config.toml
n_layer = 14
d_model = 512
n_experts = 128
experts_per_token = 8
d_expert = 32
d_shared_expert = 0
activation = "geglu"
moe_layers = [0, 1, 2, 3, 4, 5, 6, 7, 8, 9, 10, 11, 12, 13]
router_score = "softmax"
normalize_top_k = true
routed_scale = 2.5
balance_loss = 0.0199
balance_bias = false
router_z_loss = 0.001
router_noise = 0.1
init_std_router = 0.0334
lr_router = 0.000574
vocab_size = 8192
norm = "rmsnorm"
norm_eps = 1e-06
tie_embeddings = true
optimizer = "muon_variant"
lr = 0.00149
beta1 = 0.95
grad_clip = 1.0
batch_tokens = 131072
seq_len = 768
train_tokens = 578800000
steps = 4416
dataset = "wikipedia_en"
Below are experts of layer 10 (counted from 0) of a mixture-of-experts language model. Rows are named router (the router's row for the expert), gate (a neuron's input weights, with its number), up (a neuron's input weights, with its number), down (a neuron's output weights, with its number) and show model dimensions 0-127. Each number is 500 + 50 x the weight over its row's rms, rounded and kept within 0 to 999. Numbers have three digits each.
Before each expert's rows: a language model's description of what the expert responds to; "gets" lists some tokens that make up at least twice as much of what it gets as of all text. This comes from a sample of Wikipedia text that the model never trained on. Tokens count by the router's weight.

# expert 46
What it handles: Digits in numbers. Individual digits inside coordinates, postal codes, catalog numbers, years and table figures, such as 41°27′, 55448, 1950; also -ical adjectives.
gets: "0", "1", "4", "5", "8", "3"
router:564333523456470512482571431504460443387509590510539526391422487523433513459468554475403467552538481452455460493537541427498485522510389407496582465478516431547510507518499489505535470450480470521538483457448562511424515432505453463559460590533461524529542529511444478410572434456590499529443472504415511487506494524580550495453438515527502490562489482457462608459523495551606418417576
gate0:520463567514566557430519472463418479566467513518546546510514458513506498530523523466485473509476500482472489598545581494442500453403465433424471495408494442558529450504446515571575525549517448531598528467539494531519508402395522508600460552494549473485429522437514540516579484463529535399482437579422422421550424488399518465489433546477572545560471559539553556546459432569610516513502
up0:473426525569428410432527542451489444447453570486475481526478478437563386476489499516470474415513375558496609522509514549522427454494477466492440507448483553510579523538461402536472420411502568567497441459519454545552562448456518598473476526452468442531513521500457440499483524555474473545514595529468435504517471521541477487518505549551448554525468534503435563496462571488475442472504
down0:507563543565443455484419375531477487592497483513527423633455494356476511495532525502418458576509474512500417477463490509542488520486576488461504616574490450517478521514447489441441435465495487478460521442503505430508538549522378488533471508452467443536484486532502423561482479496407491403497473488470570522410511471482587575491592423462513474469570519588435417533466510451457545490461
gate1:530636509432543418436467468504445552534480497557555485571463512483547516433549534467549513605456454463485583552491498566434479562511496460558525504492540482489517493467503475485461524527521541458509640582559539454450415507545547456492528570456473505600500469430481430526513431567421531528606594523499518577516454541434493463478490419484394450529461507474542543506517468474570469457556
up1:540521459364568570590497455438544574511464446436552496530581487516531486428511440494549478494464538493479510517439479486467564666452601503438534388567489535519470486475464536566422554509469517510622447477473468415489431359546510453416464474500541559591469494516461474469509504463447455473416605495445512557505517456501482529508490569423586505510516544550451452522584547547505531496530
down1:574592486532608518429490547493510464478410500493528500519545484589505521469512460567399433453515540593577483486514559507500561478479447483478555555448457564550396525471432441477575525482499473546562450535624551453571501548399450519526502572591475507510551448572475571418575515498469525504541484558512444502480463454462493563532391557538447401508555517577520561594627458486562451405515
gate2:444482515565552499455564412607449510553520521548437499424474450511571487550578524498531546567451453520508521515556570469465520459452458573523482622575514421427501419543505445449574384569507558475505504478476446467568484501542498543573475456480514550543493467625500508413443565558553491503568611485465527458418523515499556459465528528514452490513441478496464531431461598509474547500550
up2:467478448545475510472534499600501481492512512433423524458517484527407478507605488500495535511536560462472510532469390559564553527480483559430507485584512494438487524495593387480515607421472511453542550482461518580560511594524456535443436503525501494553485525556559486412581514466631610484457473499496518468482622541584488487522508517512495614525589488593492460546497532431459446473590
down2:466487422531481417487484464563543551552409408544548449577504548479566521454509532481514547452434476487480490472514469387487552559575547510479550548472465534485363550534500474370514562494510557445540384529453550487455560499444462451576438530433520462503432431545545490537544532412404522472535611503505559506402560477425515528441459450484549453533503448489473569514574485426510529475515
gate3:484470426479525531505566382487565565463469553526508534424406517437483475516516510539563497541461578518433577537499522507486487460493421546460524377393582485458461596533552456572463426563516491432557417577606544461510546457424540555503573520482494487541549545477595497505506486507584481558466503425500565554475537556500494530457458467583549450450476449600538521501483425502613564429475
up3:450441517557427527458487413472489498508499516539619428471513554482624478559480569430474639481512444546450580566495506565417518462484442597543519509505492507492507483500434525540532517423495510575471499441475477527453464456452457480469435464510502518495425531570490586592547510516527562447446526508515578555510430457521477520463440578519537467472456567458483506442534521463421519385558
down3:479463473453505468469434483514545580473533523525538506543413430431506470438474528599412531486560493450453559472493537418400496491560550439551426487480399401458483516419563462423482427535444504508515450462345468482511454544522461512550558475414652446509404474505455525515565505440479565471364567468506460478529516567483422473444534564546584439531498457553473466492504452516485541464503
gate4:501350571424487520544498517435429434444520483452469488464511533485624447537471565473538502534477545611517482476451470538453457542452424491569524488559563467496593546430579510578447485481482471453526546525471534502524490488508452441482488374456475510548520445522439431507514447501533557499444382497405519513545455497476624512551406555456506509561536527528496571492495381579499495407451
up4:570428520463332509502476459471498445505519438519520517519559530495448591500480465465412496475504508472517487493573492548469555542582449514512496556533465481560509448449521501434526509607495563599490534480493570443458548600504464483487415488553497587429490541487526454572461531638502405523360483483506534477528388463625561506495496509555437415486404522589529484548490534480540428600440
down4:512527483529607561434551506579543412480452560480485427561553525505509487498436465485490527507518452513514494593519530410522583489568593604543421475516511479520450486533531584497548466529533436498498402542570422527490519461454585554543494522612497511527533533442460420458432499573598496600603509555549491513444453411526335494503488512571543418523451470471454490485451511511534537440480

# expert 12
What it handles: Song titles and pronouns. Pronouns and words inside song or album titles and track tables, such as We, I, You, Until, plus bare table pipes.
gets: "|", " \"", " I", " he", " they", ";"
router:483451524461466425515545498505446539438465562409451473437438550484505491443480515531421495524610461511391511579529474476482605500584406487509526541436506527549525553475494489544570427469519572483502430511448502485489551493474481503558486575493463588553447530492436389485520493525483530525452444468455571483499508575516550457487457534410516465452542450499484465516539448663498489472581
gate0:434533489581431550563551550490489596479477538444539568452508537578510458566477480504497586495505515520396500465449444559513396548448440462487409517537570444439528507428594572515577497553504541537502530477497424479463524562565474493537465492624479550472533502539501456424505514462483505444572571482412436499552482456489494539542529529437396553474341484511435502530518478538495585530547
up0:530446494468545458524492490401498433539535452547457472492465482504452447474440575533520489404483491412514480541427481484483432363585542452525530409588514627408562474565503464561510472545487491504566483576512479591541517589496428491477497484474560504446510555511588462511430521473539414587517502537502481496491492431568515488470541507558377471526561570534488486511526558636477472497566
down0:529493433406377450539435530517388565491481492492505481540537496449483394489577572482552484535502514554521481545504563492453399417468403467460534400534554469523422574536512500478519454533461525508560469455482544359594441565465441406439464534516501418532540510477472524500521490474454459571438464469590485443530476494469535465468487525540448482533435401397471573532485490646528516450540
gate1:527556525443444516522476493601440433575498453517489592528487555586561468502466523531375509509569477378478441519537431579489474467487471501468516433476506506505417532474511606454488431561545554489493472567466573416534502500503460452482512422461502454450510496514582508557525449481493426414482535537493496520506450543526562556495494490472485479479474413517530484528527533480559458597495
up1:415511508481613528472449489528545476477413416584422475469497582517617528489540576550518473539529506594426492440521548586532499488605472428419458506525536447514458515508447463457572447423505578465482534586557445489434457595509481493425474505498514526567525408509493474501508431461514435528496506543497512478451484564420523575311527388485545447534608548467483445436523505441518458545470
down1:455491580466529456433502448467502486513500391410493464558462529540551449505408392393481482490490557552550391494502479468451530523502434455428514437447567527495451496498491514449486450372450469551419510505443482486495530548446553519533492485495501502533567470581489483607471513467420583489519584539469542487583460617496512426470493448408442575444460571507488554519419567460536424467414
gate2:471369506508474563559539586451534462505455475467472457576463470447546422473462475517372521557505398514505517495507461508537631585456531501527432528502465399503564422423604418526571473454496424466464437544537516505518440473496395435533420512513400507493485516514567507434491538541518470503514449556482526500502556434508569430508531465466436579442460489417572490506511523540502538516430
up2:561548546485468517540612458443478478434485524473523575466447466520433497525448496511477467517470524550575391510436548543524465523485390499488632429456431546509558482522513417513427501513461564537555559505610413580465495465510555525480518583499489398504507561470432483518493491466561501519525572464543485489537480487519494564408544452533544550529415550635455554470477503563580392494402
down2:544476546473473470516575565542434528427463478490472464528534460557469460492474552546414539600541482479475440455530484442422548522639485460583449557468510455521412427549534540423536515575465517542465499509439543464451519520468492469540543522512576438478436434450556500443551570523455552523524549545502545534446551501399449573647491486518462501464473432515521538548448550541506555445445
gate3:485565513412454510501408472486453550496473511491468498466565454488428417469476569498542512504526434518512495521451522493500526538533518529439446517426500464510479593432489535557515485536560506444538494438542491563550460453524463455461556480451443449447476521444550409571587550477436448472533478523496489465603482492518468457586460527497431579507494470509557483501502415619498616596442
up3:540506549486411472595464399496527528486490515493538559466468582505543446496616435509475553486538394589505470540461427558566460441518480575474410607573463535635487519549438550555519623523428466573482433501557484461463504469501510458478457496480491573511495462551468509539495497457579558567499492494482523558536525563574459552492500579610532506438528534527479539480466459518467471504494
down3:492437456567441403446503448597505565394520518455483504465513424498540522407397460523505489533524563431518452446496548522403478503525574510577600472446504511532464531533417568520507609515422449517520531501482496462486602452510603415495451575519554559567407474491525438540496505444496476656561516494506481521468512417444502556504552495451514483430436436522534404468522516431500442475470
gate4:551521432591518447507521531498528470491606489500527545449552477520507399536435477549507551457551373483537553504498494567494588507546533446522461546467468476517475501470470496517504508619565541425558483520594438412499542532441467488528567437531473551502413515494491521546511590605487533427445451444534505509496644526546503527622497532473451443431514490436562419459469488564468469487532
up4:450468553514449460555466597452483499450565583506437517552480466529556555522502478521545494460440483477467479561560473479521460428509490556554529589518542461596549542492461559475349509479460565501547504453525497514429526484414593547507532487473573424582538519474515543462509472404572521426491431531474454499581492488521487512482543414517485509353460532356467508457433417509570513439574
down4:509517459486458516529547514480488507502489525547498507507497507524553525566466492526479397529475600546495472481428577479469515524524487611439564442520494518508527564581528482585533511527547491503535517550450495523519550526461415567486516567505513530432515528561543515585481458543618435444446564489502451424493468458591411499511459551484554507559499445550530578511458526487461453551454

# expert 24
What it handles: Score dashes and field labels. En dashes in scores, records and date ranges like 3–2 or 7–5, plus table headers such as Goals, Position, Species.
gets: "–", " |", ".", ";", ":", "ber"
router:496470513466448553516556515529488397508501551543457451463415569489401538513502532465475456525544568527444515439526490509500499584465511437552480528426591521564477583502464467506556569483517478471498441442495497463397523466490430417565386519634445555532501531433474511414648422440595600546446531475538624584538466544464567519461467474565521462516431416430437449506536470537486474483569
gate0:539542535511498538406522473488587481506602505512455535481459499452532480514486480489506513478567469565478472472577476490531511595582566468464512565473532528531460473492541514474515528484533578610521475521493506450608487510555417441529484512539375579437435525451565435528531564496498461507534507533449622577528538490515576541520503529452476572522511437478507516490501579555472475433597
up0:481494513500561383453473449604489501473403538560549488508516467488515553506618543538581408511522458464470522448465468553580551547484590580522534580384483511525504524549505436468533440458535560531519479551531571416497522481566510520490454399504514471493556529544534477508556556431547467511488572524522487425522531584584463510451493467530478456566508594531503538590534548416518547601568
down0:475608511459444619462448529550506496493583564521522464380434491586398529556574562509465431498426525440545522488517537601495476602497546519593541576532458607456551553505535540465465480544429502582509544523501494528518437514521560562501577470524469590515530602574564547561507518524637552541421437503449556563485443577539524464490427415518466503500577523599468493512522470530506455517431
gate1:470473451474471541439541534466525517502503571481546580438544428510458572580493520541434498531578541613519474512568330571476495479467511488582470484432468607595412530440476428440529521490583433553376532517507444605460593486545485394535435484542460528512500496459482520472502513567508559524509493487563447494484530421474555598489551481442437545516565525544569525461478472524531610526605
up1:443485497538535607488467502467528516466499508497579467521564431476511522489533515494500505533552495440508497490519483548591574542563529477487506489511533471518647421510493544539473510515492516528580441477571508510395487522395491411426538545435531523510463473427544519604555462606476497482507497455484484443514482585554484432540401533543520451580460433489484480540519523467531542576387
down1:545481539447468521578576467505503491527510491487430542432491564523516519555574511449489507343580417483518456421546523485486483524497402472602476532499459570521495475445561536479499496456413514459481507540485444476412452453433529441531462564510492607587499555494501489560462594462486464494484527464446568577547487464599429544542454432484531504481506532504532454506492451542438488484539
gate2:460513547486369446478464534506551459507497542429474604426498394500568518420596550542474504426595522506675443501529486537512426585469481583505515559507573461630444527537499427541453549419434474435448519527518488526394466521385500519514525493572462546502527478512523574487525464481539510546469521583483498495553421505483473543507486390508396568461482538410453430505388496445556489581535
up2:472560537362492453434581534488497470475456544559534523526529564433482535502548509556436538537534569446481522511535505637539508415516538504557549535469503523475530451535531549500492507485454537478450537488544567531501626472604457465476501413458506468529619542414505515613423425530480524419499576527473494529485507474555466501523662396483535427629522487560520561497488541502567491494462
down2:486532436501370511420426493477472538451530490455532461480510521511595503492442570424503542530531496437572514505493573444512487429456532420501559541551472529486525561787519496474435497532518498481564490542535405428493503555501576556549539517475484438522451503501499452471495505481537425501447501404416494502498513531492494495566488489558535450526463515524490541465458476449622523542436
gate3:470466515542459541522531481546484482508498483464461488470471493439465493496443489473513556522459557596419493475463501493594549466541503369528457522465516439509480492377402525472521468369525457541494529409476520559459467501482505505440400497476444491452433483498485548449465515521568541568474335530497446495473481578383519424542537588422592556502420490401525515434523484549496544513518
up3:510454492515503494436524513499545528458470475524432493545477531548485439544448387463568539467515559514501458481627482465520504366531572503418513531519485535519498550513511432606457489505518492435536443429571445501475421447530514502586530550628405551462522515405514517436504487410433500501519572585540527504482483470528507412495565527446433452566476473576575549543454483515464563502540
down3:533497481397509496536596526499560541557477508469526460564521495438517471568588468528482554579544550534560585544509433499503506465468552486645487404505442454510420474436508511487499511444513386518514442557509451511447388500484528471435510427558580514445618596509481450574501465528533560516543422563506466540641537533449551497522584565477413503435499442463525530438481523535628501506444
gate4:441453513504585663395540492473480438558527445606543491473466487484519461482498438506591461438498474427453443458497441578521483566469519466461485482556468459537531485535562395521563437481475475364459470455535542575428493512543486491516552486458494526444552498521476463482464431538491559486429511493464428533524431478462525527399408517438553524460468537393363496530548497391577479505511
up4:392418434460463539487454439547594509551513551524414525470529523519562518388562603544550504546401604466503525546551438484489499529530545410536497563415548533595490504484423487516534557593525583441550475469522453522414532406491586443469608466494493541399432437503608532573480408464529525480550494431452465590467479496456470523539491419486501666491449486498473542516529521498548555542440
down4:491600552436501419537604467462517494446537548504513524465503489430517490533538560484461454501484519548433508601483422601524567499462597495438531354524468506557404489610438398589592516419437489484491531530571360471537414545504446548515451450528452449501576595516483484462529426511484515464395560472543522507528462536518503600521489467507585538556512514450528462440533445440503374479447